From a checkpoint of a small mixture-of-experts model trained on Wikipedia.
Training: a variant of Muon for the experts, 5533 steps.
Below are experts of layer 10 (counted from 0) of a mixture-of-experts language model. Rows are named router (the router's row for the expert), gate (a neuron's input weights, with its number), up (a neuron's input weights, with its number) and show model dimensions 0-127. Each number is 500 + 40 x the weight over its row's rms, rounded and kept within 0 to 999. Numbers have three digits each.
After each expert's rows: "gets" lists some tokens that make up at least twice as much of what it gets as of all text. This comes from a sample of Wikipedia text that the model never trained on. Tokens count by the router's weight.

# expert 12
router:503428472530525567532482476532511569466557513472527483568509500469441567537526497506503494574452543502503496477535437534476516569514573511520406473561467503523469503493484496527436428526501475492503522443455414499509519478494453496442486481464531445528493477486445544545433576535465514528443508560571472434483478503523464506515560501494557468499575496468528556455552464555475411462545
gate0:500476393577579452417543499463425452512535536506426491558550494448472486540496531531499389518497530537496454479501483526525561543500496506517533469482534532574457524516512424548500479585525512507514522486566501489522443418516543537458480499566520467538516491547423433477469507526486473494477521514475549458466456568520479467509469458472578477464511555496503538514529517443545521484473
up0:488597449508523472519535422538496519469427471486573559472496528441491514459460496483469482455453554526474539477537531484570473489504411549511492506419514516546522569529428540425516529508476513606562486468521487464489468513493582500441529456532432534556487550494560511492537470475486488554522502525412500571539559510498482479508480464529487441518468554557534495504473513544505471477451
gate1:503481532527418473522491482501513482468447552453496445484519532506510511598453534449536514554434447498491490469480476430481514533509472503450546510565490535519421398484530514501457513461524477563605463548606540578523507478538509559505514585459510485457430568479503565513491470483512512514484523486447438515483496528460490493535486476548508488488447392508507524495507424488512465523475
up1:458472538549527475554476484565497432466500536525574559523456483492469530533540570447475545520474465489555532524546466451526467537463499443494457540575554548524522508466565529479472521468474442499515474491449518473511524480502434497515499540581522442498506558453495467547537508452503491473457481495558443547472449565396490534443592520574480508479535466477473552553495548515438570490483
gate2:511531539469500493497485418531471531478539484439461472528532524505533534529518541501517497566467442450557446471497481562458464497557539519549449513573448507515442480521467422486535507457481449545475539489521514523469441525452476520466513522557517552456572523536474559565453544550504489493464499614528559473522425456447471442534521502563577520459511492495514519541535542477452405549500
up2:493546514477459498481503483430507454513495478531481416395503578523504462479469499516517539493509408470544445509553501554527484474527489484415465494473509525457541483495477539472542528564496475540498477507467522498508474422559565496519487495470413555484525507520565511506496497487420550503436546455451442519453484582481517502361468510455527549515464525459513487460429559504440497463497
gate3:584555525506528506541492500486455472534548550490473533535510532440449481551474496504478505432465448439467443556500514476488481544500401497542492437501519489489515452450404498506554499442489404452493485526445475522507447406490445462483525454445477558476551534494510485523443441576473550546478463471605461479440507505541490502522494524528493516501568489550553523477456456482468510534457
up3:520480515520453580508479488439464570558578506522474483499468605512507449470540498461487487491485402482461459521490541467534447475485476467470487526501537512463496498479487566514458488473505510535435438530582542422488442500508563437456504467434457445536579487490490552527524427546495538503505553440506521514522473493487462573459450519452541538479500554460484509499523488571520539600528
gate4:548584516532541480449477470548529534459519565471532543524526481535487499507516443490468467486423496424464490524519514471491542525570486511534558508460479494477471562497485467525497520445512559503498521476439448513435531484513483554422505505532499465473491501543573351496590506465539494448446460483624463471489537494455479477501520505474528545521518531543496529505580584535510458474490
up4:572560557421464494515521530509470489480540529533420442562478549504531513436443508452501431506519566537432472464470492477456543553485486460499515387544527487511497459475471479497546498431515459455497535545457492520532512598470530515525546468564512447475512452484563463486464478549457524459553546423513509496482487519537488545537534491505506545513425497544500575458528435510525540561481
gate5:466505478496506492464600536429533550542525502558527464547498467459621468532516426454466508574483522513464555420510432447506534513514458551560515566512530478533462491528480481513531487480546492579430549517506488543448512476473528537454505554477486506480488547486428474478498540561489525466528465549458473501482545442482565471398517525517485476489563491495462528536487531503480402508469
up5:495471549487547576550504461504442469498419538576496435566533531512481555523502458503480510499501472479497548463531540469526475456467490446449464520453446563514538483531565489539494485411475515592421540489479446504484428484495491494521487538497448498518594518505527481566479579437514497483527468497508489503553500507569503512529476588431479483455490516550480538536522593521432483452536
gate6:541474483555541477453463579516502531499529467489459522495564486480517525523534463537519503529482453479496437465495487503538453568491538518608505461488493502470468477460572471478498515500498509539511484537581535506432453499536431573423500484523430509531556545562460502459473517484497525433434561532534497414447537486518486481472539486413569484488498527462581455450551523418453450518515
up6:492555449412497462486454495488455541392522501521433460506462538479482491378502598475459549502479577490491545499460466481427518542524481508506509561513463510504520522447482548475494529452492546603531485514462558522453447473580490561533462538481487525516489493446481478487505443478465559564504521534537516539482447502498500531533526499537482494517488499525468444442535407434522551525513
gets: " B", " S", " H", " D", " T", " R"

# expert 0
router:524491423495441504500496543508430512510512435464540508494448512538514493507446524544469508535482496567581413480540477455568534468531527534541535510521484524526543471431542454443469458474401486480523521498425481485482535440472494491524549501514455436484514442509442532549471507534551470535490413461513519504412516488466429460461602600492474451512450507511534544491529511494471490466460
gate0:571550492502458496469460411429481449535495515590530535429500494543527470531461463558513507491501467504532511541540477497490524446456488505471503520550520513495481516468478512535562519551428455501537496504570428440512509410431528422508523507451515574537528467549486440509484422470445581540491519495532456503411466526525442526476466486529410487493455485467504501555497483522527419485524
up0:507497550437552505451473532479546424450543435513499478495582533444504479573508427495562508555509496528511558576493491478517476457534490490471606495564389513450494528471474545462517503490516448517472523474479471503539441511497531445543485462489493523593481426467515495509499535418548590482478497535493509491510468489493443593502499519477559478484463549475505522424515497475518542540546
gate1:484523535518508528494495544493484472488535514495475487526560572529545517522520486533533506529469585539460493467589459542455474497536512515465608497561487507499526465560444560493473485474563551512480376507466521487469444475455466549437577502428521499566532506548505484530518549572472505488484532448490514468500482497529525478483559553532523545489515423558597433536492564509480556527538
up1:508525533493497518476511477458496487514510507500441450555514501468474520570519495523448413477543472560447439473436461457496522540569463501444481478446523473535453507386516483515495539481486544533502539455442482455472486587493519497578448502495530492535574589532490548516449550470479438442471541493497521537518493545550420445538522445477545555448577475497494481451473502532540548447455
gate2:456505414485511520485463516500459559442479567505524452461450532492442526412466503521513518502435484465511384526461504465550486487437447441493515503451454566489544506499551495562452504537463505546484534556480527475613500499454503524483414518544491557562486446492492535590544514461523535455550457568501532457493522481501484493483530554562582489485464513482511467463517505460465450501508
up2:515470527494486538413546619525552542481522484480504526488572531511520524529554463508563520561517485557539492503511521494590513466510446490537493489492482508510487492437428526463517535456439527424514572509484464472496502460484530519500479522531458435513496513485503535524491499489467565514498470526555514427523493440430450438446496476545565517434525496522630471536572585470509475541526
gate3:530466544507513502499521514456482494577497498561502522541446452430490487500551429485487469478521508517455445524445505478507464447533516556499504485505498444534533496546499502531482499616491493499494505480554558548500484499559521520568540525484481509418431494506423476498519604445500485561522613425506509546499521480444454527580527501542423522506464439562404473513539529508522498466535
up3:426457534507518500518509502535557480549480551502509585477457534442511430588526462476520437514406543490413479528445488471493523519495515528515430557541454461473446470489531559469586486488550508498568473435544475499530543499461491460455528491468494529552553491466500492562530439487534453486555501512572509485499544498506452545502488519550549612463508560503475432460452491545490499504503
gate4:542496505439512500407435497496525487573456430479553522548503433539540479415595484519558557513492509501584486576518521437501513493526444518502471538545583443499516575519569420510509533542458515471489477541493513479490512522503450515534477486518553479454508530526507568553490521557421535510520546476454512486433512512516510524545477490527519552470539484488597463579522520525494527519468
up4:456482472437516488482520506450548502410493438456472432556425484528500519451503432549526460487417492505427495491465551470458496516477500520559486425497453530469481514487465499517499511507455576484458454443399448496507535477581538436497490488534568508567487477517502514462571475489551363523541507505496458453491511473494504472425472561475495516455515527489450488494516460503520502552551
gate5:522549506534505493448557526516499514526533483548455539539579535544462504460526612516489490527481458526530546489479512520546491444527456494533521542512512491506513539455546479490541517522470461523501575514401521521511508507491443467581547440620557439445525508516491488488501503510550568456491443540572514520447479500462484490504506429481413446486568537599487526438479524512440529494493
up5:497529561524488535453429467507485532481578449494473578495442472533583463494488516497522482520489510524535462440525496506502473447560430537520499589488496477512505571530530421490527473453460527503512525495457548503576545460510511514531476486521470497540472488421483491489426452508460619559492504531449522535521380458461469507594504556556478499505502488505571508525521506493469556548530
gate6:547527441496448509552431522522528518511508420569498468442533546497584546566488562423477447534510430535543414539517502507555455481533491505509509533503502514484517478527499471535464504532530479459544459554527452475452466483489427518480534587508497555491511484511421469469499439541519461538476432593619431564450518534482463541508498524503483565497542492472469495505486488514494467497520
up6:435527535464477514567507495430538504477463465483542546528446419456459455480536596474523507473484513526532512528549555510513541491573476509468460501507492511463498541500463490560468449470562520546537534466483514464490541423389466467542607518484518479478442476497514477522532551517493508506427482500481521520537534546479509463433529494508488457611586500439445489465413498517516460527507
gets: ",", " was", " is", " a", ")", " an"

# expert 9
router:464405493522431510471512483546491505506548419520468522523450457551449501545506499465560505514445504544529455493479537489512486498547557577570454486544555537528528500466525524428439465550460463477491524433419514504565495505488547514417466487512494445460541546467492487483529579533531485488476497439504443501522455516449478550461485539499575456589494533430569513485477434520482487553532
gate0:470504543391493527455463459496534540516490553461449433608441521586423485517498540484449514480485597470494507500493507534479530490513493496528544516592539514448507554528501478503523478489467495485580525507517430560443508559432463489414501527524500472504487520479516476495465459560503515455426508475506400544539443473500469462477485550495550471491511469504450459425453503526462525471527
up0:522578472542484429430477483561562566532540488486511503529463502446493566431414557497567476474546489544468505517490547455474522486506524450524509460522483528502474525491568465415464506475473502482569493481479529525513503454483547462466475511551576441538531509550527476503513459525465463507507485510519541524485570503578534514367446478516491491410449503447529470427511466547524515552501
gate1:493451448525511536547431443451504472491568530531412458505533524473476461491432553490447515470491509502556436460432520558547514535573496559508427451456491547507507513469500409463479492457357434536552506453564512495472479518503456504444466480468519469458511436525532470532534508487468466472469479481528470485456459464476509568500423510490493499560505529455505548472512513470438543501473
up1:580527536450482473526474487561526535515508523501528497503537481528466486494509544499530518453472553541536503484466568497558473550544536533515451529520487525531466454504510516497526499444522495503529488525544534491586462491545477574501480403623501500534555508516456530517529512479545470593490479488481466539452475382511577530515432519458563533517428459479426506531559512577446433478495
gate2:509415471445485448468488459462485535453434502500532507625530518522498489515462540524572514524511474528472396519487513520525443490428450463555501468531526466491516454512525541500564496476505438466530499467489513490457461502511547473513459422452413539594505527475480552531516491562526543543455491433518400454462478545496466515458489503573464445538529527484453458467461489514499486557523
up2:521490418505558494518567459534486390568521480524477514458613545495515576526481535491472513563510473462466530458582557549580519496557443436511505500514438484540568483492478530566485517508510506493475513496500526544500451461506525555513490532448536444485463531548524409476543504432525523521549486530465474469508460537495436455522555511550556535501557542504520476518504471466521556441531
gate3:574466498461531516444463475584478510530486491551462554496490480524470523516493478454444438438461481525516509592525501514588468439503522513535535462436526491480562522498546457544494516552503515492558556452533483503574401405467477496564507462511493504449479558495520392523548598510475493496531508505513477525525499483509477522577456477544527494540550542482537520559460497475551481543553
up3:500562472511472528502520521432491528519405514536451475516522523528580471501515559509524549483492583544465551472497464453513503538487494467511494504549437476547436483538591503493479494536426534486489419480438511561497565511420547434470497589461495482510456465523486546427514464457514571471491460489496503529542429481445513487591476462525540528480478518446469547525502547560506496427532
gate4:435546525527495499486429548527550554489496497532503521461474520490512577516482464503505398453509490565525578468545432510462443444485514514547486503485504551489463613499510525505461533469510514579484431561493507489488440537445498582500499560536508561469513536570470530502488509443499483430464519504543445479455415520554551467477559536524452498533530482509418488453534478483434520492473
up4:478521489500538498505525528571499575507522488494484446513454508462536463504447521541540524386573500473522483539517414545502436511492489488491568477600528492523470484493431502527472484417457410485526463494571523529468485522502560484416521481525461460571417453508481456492467503452483546510431479491553500491538493521492467498436402512455450524543519486497474445464432494525511464484555
gate5:516498486517493432534436453489580458508482520492531469479516492529494444503509572541509504544528468484492487527446484478501458527576464493517496514536477512510491481469552504436445506566510532603513497522532555456481508479509461510482469468492561586479522526577615600543496572505482545530486456495486486485506511483559481420545498539588526482558410424444537522485478448481486507545552
up5:498489501490497445500453572433453526483525458525493482535490491505481536535585526524561473465553488456521596502473438448555579491478516400534533522478438465478582454483473468509516488470469525493483447492508547482434539412519471486502384427510490489498542445487490537521529496518455518431458477506515526576499481506482513503478460507565515432476548562497463545496542423540480497529555
gate6:467514595554532521549491495537503395537512527503511490515430480458542536510412439565449492478510489492419471492512535467458510486485496541523523463508450596587467498523442520471459494503484553490459477510457497472601563526560468451532462446446559465518576521479467448513588484567498487451531465546494456515504460565545496507433483523485517516498481477502470475520507561500504502458544
up6:533596533521542525501461491512515497509533574503564449436525561511456466529524502541543548466465548424520513494447443563539503587484542489505543474441477469442454490482473523567514488480594472499459541486505523549550553482493592504460489434518536449474495585473468452470509474475488462512591518512493543484520546508535496554529548447506523460512459508542490444527545534574539452464514
gets: " the", " a", " to", " and", " The", " for"

# expert 4
router:520490513543449490452479509487482508478451445565563434513464548475468540517472476546522516601514477472524480399509471423525516396549554548544517482494494512484510512478542529485529450504439476565493554544541484518557475501460530579484431570517516502493533544461525534567520494516539514491593498446539541518490503511465486505510520515472512406574481546535588510494484479516569488540441
gate0:447493566469475499560507548470557487501535549560527473493503489479497575548429429490542572515526513459478513493533494536573548477526522497562537486442473547551462480559482451473433508536550441599499423562471468500510497469507461489538548534504451510562465511516526438566458537552515473500472510486480500502541448503470485567496527520533430436495444510482529420535535526506540543590482
up0:508472523518563445429451601504527503471454504462556561518513416495571502494505518486472534518539472495489528455583503449484504546450437530553477578491520557516518496541501502507461523486518527508483477536400508533507425477441468558536494574514476480523525516598504487551592518550481495459543537488481542499540425497504487500529509507482420441516516523439479508411549511503448528535484
gate1:556468560482427562480502479478484500433534496572499544546520462477531515507499511460446543516550507564490474494532525528535477529460457525508551441448531505563528525479525491512523484419501500502481484492517514512523534567506535551512474510496519540588429548487471517559550557464498569547583545495410414531547505554513534537552508465480489493545417568590450470531498515575465526513485
up1:505459521540499496545499486484440488565528517517453518474530444567487511514590571522515488468515492463484427580498542528531491502467523467484589558460543514441533534472550573518487495490490476541491568461516409530505457544540508447456525425426512503588517518496516496516499507513528453616455519432540477564511479555514469522502427458483477533535442557504471505474477497532454439541512
gate2:496451472511504524551525514499568504497523472560572487557548565510485468552488465605484439507506524575472411482490475452539488448539490522538482543530518449452490525478527415487524541457515585529469569475480506510533471518540551527529500473479528462452457438507516502505467571464480517480534504513418515499540434543465533517462568551463519471574515546445427583434520508514479485465468
up2:510479471464527434458550595481487544522480502399517465518541469472507480560501516565435521483518450474439490500454479484454567536486493516427499566481489498446463419472432542474530465411463510429466474485472500459445521510574458495492485542646517503457538537515552529512519433515461470443492494439489507461505502518539513496447489521505450438465494487438494500491529510470567508491518
gate3:474566492566520485553466473580545447425483514576510478390507495531451501438467441560446502488472465510516472497475463504487533557547524565533473471496567514485502468557493475482473488474520507527468506463517471527505448537443492452515454538557486499482490462499539438564458475490585574432427512495519506478494428588475511453524433535544524538490471472489453471456574478469531501446462
up3:459563493564505443529533490521492527384463498445534538488479503493481509477545517521459477437592509451494530461554486517536534487527537542519474509412526510485539540532495529397468459471506507577484515486452410540498538493489509490532538488515404463530521550493525505485495582547438520456398441491436456495487431513448528540439501430511525504486491510505445535508480514506470516483571
gate4:546516464485461462435539500492498455486482532529500478499469508526439528556509579522509497500495450532453490461555446491474532524527500471512461458538570500475590496500570480606473506525514551513517519463532518466550464452508559509497531556568489511460497518484583433573440438517441502453531553401555513502467472521536512420484523577495531493449509488581505559466453442481512448468481
up4:574485534477494502560534498455526551468497464508498544473567486525530470524526471508579451527481505515504548515497499475508523490454448449455513513518491487495500491493566497531494470526397605439432502536558493455460447455542464443491570475574440518508556572476499524466499472459580462481490511531486524552519494494525563489532568532494440533414431501563558579489541541451503460502467
gate5:514483514467479509517518542504498511496449548446492464427497508458474484517449485514558458475434476437475503536482485506470500521488530514412500523404402540478490526481464530509523443499471483516553508575459535529448485504484537451459468497599502550453485511467515496470502516412505545447456483567423521550504494598477573516539503458496456475483477535521597452397476484495497416486519
up5:524501466545542512508442546492559475509455497545438520578443478506487547523501551477489533502516488566527441531522518481489508586394530506498443522550449537570467505474496509505546490528502459512548463526496433537485545528531452516427458542527423490495501457592462557527578430536454576455430462459486442514483507481567508471493576501430494473541468524524531503513492552524494543524526
gate6:517503485550527570470497546456512509504524532412528494446560445509482459500578540531506567444496549515492538547429475477504530509493508450545510505531456492559477452551492503426500517497486545451506513485472460458530549456515458526507457468486465515434516498406523477524572511588489417559510532502534514527524460451446409520455527475490448474449463575508559436489593535491514467547488
up6:526475532514530487466529483522502463497517582510512460501547492514524496567410480487471512476453484521445553518563569478522473508493492540530501459590544520426460526531425473478495484440406474492536537488563516533477450455457480503519502529480506471525424540520510414515508554453488464569440447517465506542499534489501521581534400526452428445471494471491549478565515528546495546494582
gets: " to", " in", "ed", " of", "ing", ","

# expert 1
router:489493467460450555473452558544489554488516489497524501501520531458469463460471495510515499530478469510579424499516556460549522490522499544494502464511491432501497494402588463529430480551507516556455447481524486499511448529423552478482442550525543463494569555444433424562508553493541577513530420527527493432451457472473463515520489531558568503535470550444545496530543474532499545452514
gate0:490468462493487530455460512520502481481666464456459519520496466506475477510438455462539529507480506576537427558540507550456412483560519479452494561475469553504507509511528520474512444509500510588470500516540470423516528527467443450488457548520450459448475454514476481489539498532490494510464502488543488500589375517458482493504499521531479571542478525488451523523573509501519507488418
up0:498514508546549516522532515557563447540515480431479434534419474464520489501574502605545530499402415508460425533495493527499494519519533507509483491547427418505505572480521494470486509439507534510472533457472527522499419519482443510474456570495469499510458542484515531436492497504448472508438565462513471538531484548500502413503439546487474538531466524449552486540568495498491415521520
gate1:569511504450455502473479513498465516495532533533530423447554416514425476462530533570494490457536444572499519456487587434464556554581550518545457456522478528596471479536508500528475479482547528510554440484495481485534454545478521493561481518442469517607430500527476497528517519471510441476471464481516482471562474480459513515600483516562517518507466473509464501554459522500540499432484
up1:527544511470517450542533516442529455474528471539502479463531465486509552557438497523503460532559482534521483468453539496504471504475552513550475585418438508509506514483522478510583485408445574525506558477498493493538505478468441512452507551508486514526538544476490493424487503536440494521453438546462514439515415475474432544498531577507533473573550458483502593511505386521505528467536
gate2:498467465466495428478519542463443545519460518433532481544531550521515503455470507537495462488485451534578427522532496464498425475525575551493506459566501480533550519479558493496503515575543437496544522461515563541470420495425473416524540505523495498392518509503522517459503474490491493605553560526484477489501438499485395482480497468444484552460543479489468480418520514521533516474456
up2:460455486472538555548512521535521514491519553492526583551482451449567452528445482445530471556485463547572501457490521481445454495490468499491510603447580499439506489493522504397434513542519483454419497460496509384531514445510425404491465467476510446549502509516528502458567536537528410534479509471500544501535496506480481460542548464540531461506518517489476505505537472523496490519471
gate3:508547501502491556492556567563502465467501552484506526499504498504572513486443561534457537434577468582448485487459430478525506500506519448528557488539450491480526500560488468444519491438523519551521549476566511493512467544497476407464456478511468518563502563493430512524511540520539533478555454550520528471507479490477367533511482538535520464457515539486497480409498579444477511531570
up3:504520544457561478451486526476539485495501493547573470541464483552537475477484474519476468502456490463528467504476551512499486592440577521511496450524495480552576522436485599520461479509478491533411542466524471429590506481575464470554546533450523555497469518492520502508493481471436486483488505543469445510513530478511506421449567592437467393499572518519498506455523480493461515534541
gate4:452560513489525493533490478478553476475454516442567450509562539467435519615479509406517442491401483544524498534498473456454452516460561489501524519490516490513496514610511572536585540468475489424509455535508487466439586442532534499488518520557483512514430482449562465519519490446500502451521501510517463494516537501553529542489471533510471469488576516530534478543506507536463528437542
up4:512496436514482393510474461546479545501521529526563524463500528497448427557524509475448519524471477587497455463537471515480509545450646486486487477507445429529504504543486465427477499522463524444465554485551464493501409488473524474470503454523463461553488513530436390529498512467507507494423485515500492499618508481517521463515497474478461547480474511491559496504540434494494530544545
gate5:442489511524551600460527541545505482506514470489476512452449479391496434461573458409535544464477491551544437534467529484485512547518476605434496458466525476538561431485606477527485502531502432409518485511489545518446541520474527496514506442520501514468478546429528479482542480487479548520515494464491482515476483484392464449485516502512507550492463452467503544491528487502469494549459
up5:515485522500555566527503439491514508551476513492484548504524512384548492527469489441573605505531542473559466467465481525533470487472520485507553507550492488529543529431558507444500470493478456548477487455554471526444572533478498503476538468462444497480516533527466534599497574421459577512464528484489502472428417555510484468513531464486548473470494508543457454467473511572468493453428
gate6:498505499443484499468509476446495493465554514495519514473576531431532442499539484450445544530497507492410555508525514474466549486534537519540519494411511490506443503506546499459585497515440501565554524493562500510475495606404526479476454565499512504451485442512527468416559515521487554450596532484539461470480507415485453526536429467533473513532552519512525433516562461502493501526470
up6:601519513532478471518511527492467502546534457473562612482484459510483579540494504430495506447572499552456499487592550482531459514464473372571510540526533563435481542517475537504531508495519478556486479480442453490459499493455538486514515550528524520531531487448493472493546434491514494562487466517485455494531468490586558456440511531482523482549511535494484545432452494538450513490570
gets: "\n", " |", " the", ".", " of", "|"

# expert 8
router:530463535523459489518493547533467550475512523475578497519427474475471498516485496537548428500482505498589497491558522535474533538488515521485460458537494432561478533476508520487473454476476507541453491486517458492474468548460557478548457519518556491515572521453412486557474523444550525479516443569507468407462459488466439489504496559574491423533465495495506544512592444571407506420525
gate0:536479431467463530513572577469451458461450408468488469524486464443502509496551472557451526523505477490567532535544439544522539513501531527488468491531492518519570521500508517508506514458439552432494554497453442527466445513456477449497467529574432470475503535450484474506543534469534435401514521447518433473569521469475512451466472519480501534443469460550514585551580519542481518524535
up0:505412502416497495510428518480521526504496471501504566527490486564433462552469493470473460522485499529544507547493520463464487495560640544517487469487499508415542522546435504406480532500514422496518506553398558474449487501522546479519527491504503529520550512491531497457565502492492439519489483499522467540417492514524522537505461537440548521446490490473560458525444550524549532432431
gate1:466532501457522437502484496551556516482539445503569458488483435444473527495454434512486505472504487581552526544481512551521496451542446548532500532494572538533459544512522489444536465471468541553523433446476512523505449416431533470517531491490548581532610464424522540473472519528498539513478480532483495462468472554493492568492508481519450565521558447495474451514572436567463468469522
up1:478520518511565498519566439506498509491565497509532582504477592504553484530511521485459389506503523484489507467444522517493455494539495485542429529550447526461501483577557484489420497447492410479449508507511486514481545495501441524484521558516495480390505462564519441510527436476522596486554475539487444496541487587485515489575514533491527503404460542492459477504503524483494565526488
gate2:526444511510469487540558506507528527475526441479521570522485522536468382478510454514509535441467437537523418529549527554519423442506527426456583510506487474441528499532470424489511493530530541491501495458545477492426464468535518483535568497543562503472451488495469494560540561446525503588495494481579497430493500525510528470432579473496440497435524543476526468529552493531485481481537
up2:504485485533523483456544486525471549437460475501529437436514565463482543469545486517444502500490471505556498510482521445547491488528496539462482513573490506568509554538527560537513548527516540488447484478476506461470436527473482461479483506550501578448424547550546418501521514497442515484501602498417473515511471485496439448457473550544416553503478460404458460537413557524546461532496
gate3:536541494565504536518419568488537507431522560461482493535433514495582511487542528458526496458506475511483420515457478498429448528520562516511504477557475570551492551471567506532521487480492491543455490449519574477526469535438534526531536452435561531437578533543509546472519545510557501540554492515434518483494464516487562504524544479460552535548595493476444554496551469519469440508490
up3:566460509533473468517553453469514495539438491538498475528449552528527466548510567525426461482413467526543536473445527587453477571524512461464517556562489463470511532464541534529502501525547536548550526477405523532521445441536567564549468535544463481528536560488550499453475465460464571523521487525516434515496500501442463506495535528476512526445414454495467490507480544511445448442504
gate4:469498474531502508580465503560503519489580492452542498503473528459484498520489544463516424538430497490476470559534475504539463501491487537512538478459415542454468530521475432489500487497563576498573545458512522487476439502523490585491461589511487488513585465536434464526559517503570506506490480550490519472587512435538426580535493476486526574508496539427460529548540577495499471525474
up4:504529526504491466454512501460460510473455519543491565527534476485521472513509492465527537509563506524529494507542498574526446494461489521449512515498532486535553560381564492533492465545472465538418528479469480494453509469427474570459529520551519431516512579531560545404497446478433511461447553589459486499529546437452509567455481531494501528493530532515487492474435511556502537550596
gate5:522459547470503470457445510458509441472496431476489551513461486498500504529513543533501434493535532476563538509502482561453486484533479523487472534504497500493562507541468532496482492470540623519528454556558449506499457462477475521484474510552520531491484479550470504566506522486413506548402451545546459456447435464518362478578506538538552517447529516452481502424550477574494523534487
up5:451482576441514511445488503486474504425549569541448523510527471552531455532484535446577501473465469539536508486446542484523515516507574488394537503515517540475491483482537510515499506510526496498606499541552510510477490508565509505440454495503514387603581374455460481475464515506517502467438532548474488492520507444518488492503526487505520470498471462508467454414547477497533561496471
gate6:560532500493549502413454484502541553538485479556502545498432529494521427565479504496493470475495509524454483569457488558592493525595540423481545456538500509482496535490513573485510507501496479462464449432505436453505509510448407593510558474479481520515512551508502589485479514483512499554492545522498430493517530494524488485536457480478491496490530541533444564598507584507499426491461
up6:496506515496549522511395436559498541463492490560516460425471509549422457494482493536524441503584514521515439491532540543461589519551509498499548457451476478500489462497516450559473543598512513529444470455529550468514478496507515534517552447504468498486443509440478481511504535487474505541587507472455483556484497550478514496599508595604497536524416539484468515483523506527459499492525
gets: " |", "\n", " ", ".", "|", ";"

# expert 15
router:467440436489481525476469503481495529486540495497542550521421567468446420493448456534547516517496508501513435482505548435519576489516520532518546484540511466493539556458517438468437441481500465495503521524537491560481495518442500503539453525550592502491571523482467437523496501523556535516536394558525470539492473480472458550548483452525490488549507589454528562575520400502519506443478
gate27:501434507516494550512416448531467448508499450498482504481503532550511478467564558446476522480510500579442550524438480483491533489524462470438515532552470498388452571516501518475443513485518476581564467520554476475521460532486515508508425462517598520507458554532542496526514531483487493493559529474439462470438460483469483547470516447555455602495507465525461438523475535554528500453435
up27:437488455487529479489547568512481547528436516486427529454457599480522470512550484523445455476495494436440488582566467472479490504496563474489522454473469460520514485486481506512460504500510509530506474545437513537510445528396467448529517607464481555435506468499479531507666497534526439536441443527515526511512455496490470531544475479428534494522469530505507485550480475533486499485521
gate28:523540478522501427477453520553570488495530494601563464491463499543455493502429521513506488489442498489574502495494560460474565537559528467509584435479471460536519496484475510452478474534525522563500532525516487544531535498428496398486581549496490522442504541501498569534539488597484518491448496496480443531397480455518436507496506525459487513547544538405455486519513548472478454514511
up28:489509458467491524429507492585524503488461449558455463438436469530445503516470555489445485532513469560509567503540447481537461518482472478492501572487478495527467516510449473538547482514521469495418481496456456455495511589541526523524428481548472425504458458566496513498440505485485537521505456512510613496582474518530465417533494516480548477596458428537437539443481529525455514526507
gate29:536574439456546510489538472495531566459516492425528521512515497495473463475491475520475483483454418433506459480545524478531511429493457465466545497569482435556446454495523544461462523525581489443480469546545467512516525452465474587523549515519540499487521460442465488521490464487556487512544566541570496475518528458597378483486534496506521496566445491542573486563539505491450482500485
up29:493561505494468592532451521453515452541465485434451499491493477514524446492474495434586493566510502496625538496554489497499461554522521449498532453448542477472568506446519498484480524483463509481569481425472459503501480509500512480522523478491454530508518578438517434600453464598542510515501441536530605457483494537489551460471562526490512408520508539500525497524519513475475503501521
gate30:431468502509519427477441457482488540536469496465510483580498470521479499527478463431495525508443512556459521465512487456544486513500437465486528497435510470487536524480524496511453470488472566446583496493546475484536464506466503534564574537474498415510496449508478486446465460427440581566493535529548395502483549466422556476522510509462535460527410479554485463488432462467521577477509
up30:500546510520481426480573445464451457509591458585490493505543520500552584471568470536495460553489510460464482475471442517474497517521506492516520555506496502535470434535509548502589490488558528517466520560400494516465510534523503515513523478489448486469378487510550557471443481468569480506500496473541509449452516506484448496541404493495526463573516557535467518567505563517507528554524
gate31:558478464505437457551498579522492500506517464551508498588441487464461469495512488526490432544478525460498468507600419520534453533537479501527554442439482549503537514503510453535491505478557488407543515482521474558515447521482507491481456481448548574423426481458504521477486540525468494565533442506523471495493466469520476431498475530427500482451495434454534405452521538521573510551479
up31:489469443447432598478491530505449585562437474527499445569482486480511462535523500453446473541484487488529421526521443449506405525499579467520471551534483493526485454549447503474503538465503523529445467573500508495479437512454483471532527460479490544581468438509559419519531488490556500532524474526465564512471516507447591485528529524520530446504503552528589478541509533521506474480494
gate32:535491472565535471462505497445550481470506534524477453524503506472507488581525483556608544410548511498513491517519459500475492520412478516446520467404539528551518563500514484508490487547493552473478474507517513517435463534457568509469531514534454443572520503511451493440548559538505481609474542441443474553493491464574492524415489489447437527546485446473531477442504450465484509470502
up32:488479487540508515581544580477535534499517550462526490461458458500465501527541429391462525430397464503477399527488530531467530457464459401497515494516468498483478483557488500487503487477543542558516489534474529456496531470460496459492474555437474528504559521547498547545540402462470500505484550507498539465517505527519504473592480538520496499562474465525434459513477550488542511597545
gate33:482512476470488509510546477494499501528523440505528456522493458394509530552505411415449421456512554508449521509495530502481484464523496461560501551502461543468455475459529444512458461396470447571543561483483518534453508489446475528499523480485478530456481517440547443498478501476504582520511445517585487604500473445479516419532483500592503551534493518452469571533474505512474529470518
up33:560559465446468535476486562524491565455500533544549493462445555519462556409507489392587526480507543472530464520451510487524474513453484454583508489525570496467441567541546549451448486452476528575528539538536520500440510535498525480479550519545503543523490572566517534493485471473530558439432505447525511488544507512491513483531496480456479481573513443466544515490493455501472575475504
gets: "-", " |", " of", " the", ":", " and"